config.toml
n_layer = 10
d_model = 128
n_head = 4
init_std_o = 0.0104
batch_tokens = 32768
Below are experts of layer 2 (counted from 0) of a mixture-of-experts language model. Rows are named router (the router's row for the expert) and show model dimensions 0-127. Each number is 500 + 40 x the weight over its row's rms, rounded and kept within 0 to 999. Numbers have three digits each.
After each expert's rows: "raises" lists some tokens whose logits its average output raises strongly, later layers aside. This comes from a sample of Wikipedia text that the model never trained on.

# expert 46
router:481584497436472499501540506526430480503494515485547584524494478533445449537509514456492498504560543502473484544482484509523492508529507458519457511440519520552569589522499556422556543539515478469564558598463555559511548529530534633568461576505448532527495493559457505543488521527487494463595557489476519481564512486514459465504507472459553513493527457504440512487503499539491468480479
raises: "and ", "(", "– ", "from ", "& ", "of "

# expert 24
router:525507596460398434479542464503429453513378485513506589502589522534448418524548431467507438483517521515477502523468491538525476448535473506503477509400512535505522512547533525430500506451535496481550553532489520475524527557537504553550483524480488523529561463506484568522525475515444526491513499487423544505523502541529492441481532471444512501520533478479463533542490593523471474479469
raises: "a ", "the ", "an "

# expert 19
router:525527612405482496461521484506463490519505473477546550516507501575460489516516505441495494423515551521475498554459498520520481520532500522485462540415523509570585558504523565427523519496514456474546528553493520503530536543522575565530430607451506522519541461570446537540529515514500485455530499461468520501552565498525455427471501473458548507506548460535479516507495508518399462474488
raises: "and ", "in ", "(", "the "

# expert 12
router:500535550499471461490514481490454482533395475496520499564523545575494492501529492467476465452510505497488505517491482571530457429504485486539466526436518537535536520526535505435512514396496452500504564532481528480524542519550632582507493595498477527507592423490497575545484494544491522471483448481446524502512587484525480426489544482496608474537537483481470534501486507512455479467480
raises: "the ", "her ", "his ", "an ", "its ", "a "

# expert 42
router:491548562491463442453561476539466485511461454549545529559536560528445439533544452473471482459520542517460523540456450541530448478582480483526462536501545562569513553536524537523483554500557453440531529543444547515555538552543513539558478499486466527540515470517480563533528479544463523477516482462411548490519551542562465480439473473473494457546529462512466529532456503555427459447468
raises: "in", "i", "op", "o"

# expert 8
router:485554518420445476456558488520390475533465490497513585530543491523465432507525470443480471488561530527482503530490444516532471472560499492544445498501534530534535548552540533428496535509515496467553518565487534554532538557544539588525469573460467537510494517618482520536505479529438510479594546491459521505545523496552458494496420464455554491531524462543464512511484508541461476487470
raises: "(", "in ", "and ", "at ", "to ", "re"

# expert 20
router:423545554461429440487520487532457479540471478542504531529535530531467456538546490473449470494536525540431529548432408535534437467525456493535464525500524559516515537531509516533514550459541476473549514531441524526552531526525509540523471567457479530544583462566460541531564434528432525450557485483481560479574527537521473471447521451466513441538551476507450551524496527518482432477469
raises: ".", ". ", "- ", ", ", "/"

# expert 44
router:493544543498487463470546463563464463546459470538529544529549529550478474530544443468458475453537540562469552546450477533543482454498478462517433524483550543538556548545539524475520552476536444444533542529460534513535530536516541517519447544453519538520516489536465540530529465547465579453592553465481563454533528554543475452466461457473544432529536469508458552540445548522468451463447
raises: "(", ": ", "iti"

# expert 36
router:518554518490464455458535464540448471545452442521521544556554509527473457555542446454453472493551544539465534546449466548537453453546467508538470525464557535540518522550544538484543558457523438462531532544484561523517539535545534524517446511445463550561536486531477532529529429517457549472521501477455560459535536552543448466432535463478552451509554459558451556534454536532472459481473
raises: "-", ", ", ": ", ". ", ".", "/"

# expert 25
router:468538525467484474471540455530450460544466468526510546530539519521445442534547469455467457476556543546459540556459463559546475477544469443533461538497552544534515530536526533502521553460549468446554555556455575499524525552555508540550467521471497545541532475546464549531521473545461532439534502477446551457564534538533448480441510461462525446520541466531427550535455541541443447466467
raises: "of ", "(", "million "

# expert 29
router:480553536462460459459544461535451469530451452531521542543545527540445435531556455462480455483550536541450539551455466536539472460520481462536462538487549544526541549550531538481529547476537469460550544548455553517548532556541522530544449536470498540540538459543465542541526461544453543447530512471450544450552538545531461470459513458466522460529545460528437552540451554537455459456466
raises: "board ", "mm", "| "

# expert 38
router:485542564519473471423547456524458438550426475556584548607530540531482458502526494477452495471558525508444536544478464525539470469518454459543465535493542526532552561512545536493526526431534481469543533525479530573537556535527522499508498476466528548531517481545465519565566477562469551474511523437453551473514523529541456427488502467480534444510550472508474550544481565540460472467457
raises: "same ", "following ", "next ", "en", "first ", "E"

# expert 47
router:528581545487448470453544454525467467567474473492555575525535491562468461493546476443473478471533524537476530539486492515566467472523459496514459541512519554540522524516568538470480582494529476480539524571468555551535560522536558559518459553458480536500517479562488511527524461531476524466606525453444537485542577523544463489482446489446553473518545478548456548514455527558465430456482
raises: "and ", "of ", "(", "is ", "in ", "was "

# expert 34
router:459537533486439487440548432533471470525445457499532553583530552520457481532562418462445472464539525547447536566441499544565479476511486518513491543515544525518514534549515529493499559424561457461533555537478545520523528564520533515540451505487495535542521451512496552527539412526454505438520437452454531468518540551542474477424527459480505438521544482523460541554459505528471478452477
raises: "\n\n", "\n", ".", ". ", ", ", "-"

# expert 5
router:498551521463492462441548461549449477555439467503547553535546518516448454518557478469477457467566529528443535575477429552543500465529445476517465548500529538534508525557564540518509525487530461449546537558474524491522528555540533522525455530453520562530534476569487536541520477542436525451550530459442553470550537518548469490428474457456526472542520471542471550530459538552431455484451
raises: "and ", "(", ": ", "– ", "or ", "— "

# expert 16
router:499547547471469454454539486514437471531447422485498527573532508516440447569544418462460465488546542535461545538430466526540475469544503523536474526481553546536500512557513543471522550445527439491523520515479548529509531540552522521516422517466488537534513499536492538524531412535483536470499491471461536436545515548553458458446523457469544450509558470559452537563422537545456455467475
raises: ", ", "-", ": ", "; ", "–", "/"

# expert 43
router:432501508508471500494532451608500439539504470607548503550522605548466496534544476464441453439526515530479540516474477524539455488536440427513474512496541520509551525549547546520583524504528490455521521513450512546537506530523552550539444516479498513522524440483463514542527449509442528485499561470492521464541521555533450508466491465481505465565506459548497524576422545547492481460417
raises: "in ", "at ", "and ", "ann", "on ", "or "

# expert 21
router:440520499468521476473521467625474486533507472537492498490515500557489494522528431499430458435506559519494555523464476511521486484538455392509464539485551538518547527547538523479531525497513444436507518520436528511510534514517513487542478521430554506499512456510464516525530469520478627505656535460505531475520531570522467472459518478439524449542534497511490531525430549536480478464454
raises: "b", "r", "re", "en", "t", "e"

# expert 27
router:474553545469472472465545466544469441545461468553520537544556556542449459526557449473469465455553518547458531537446458537549461467524446492550461543497547548555523542534549531487508547453540459444542537529461544522540540550525517535533468534464491541550531462541459527538548479546462538440542513447453549479540534541552452447452502450476535465528536476516446551540449546540451468461472
raises: "s ", "; ", "\n"

# expert 2
router:495534529503500437466526478551482488530507448551518507522530536554497496537546458468432445446519518555489578512465489515521451459500470480526448551481543512517548544543561514455524531488514416454516514512433516550503537528492515541511421544405520526525504459489456509523514500539487606482545558439494518444540536583516489479433488472473524458559536459577483534585432565531472491454471
raises: "at", "ar", "s", "in", "in ", "a"

# expert 22
router:495535594510385410465513483513486485575381461577515504504532525509453455518518487467479473495521558534474538537458450527529442464511494492531491532454518527506511511510520509483522538491522492447536530527477538572547526521510527516512488600440514520537603438544457571509540379504471530483541463484493559501553518514521490439456462461491521476507537478511444531532474514507479452496502
raises: "- ", ".", "P"

# expert 7
router:496532511505475426440539453470470494538463479572533518477567564492488466563556472461531440506523524555466530536472489572527474520503442495553506549514554554540491523530553543561517549402538458466587556496457545519531524540529526527485458522459521529579483477573442546543492464560483512481514467490455564540513535566496468455477439452468543459497510454487461538495447526539455467456489
raises: "Island", ".)", ").", "Succeeded ", ")"

# expert 41
router:488542537453476466455551467541474454543460449537510542538551544521469456537549459446467464483558534530460531555464459546547467465514448485530460538473540543561536532544549545503530534479533458443538551548463539512547536547547516538534471537456502547546540464542467547558549462543466529437529525451447537469540554557536470458454518458464529458534534456546447537532461549539457452469453
raises: "from ", "in ", "(", "a ", "at ", "to "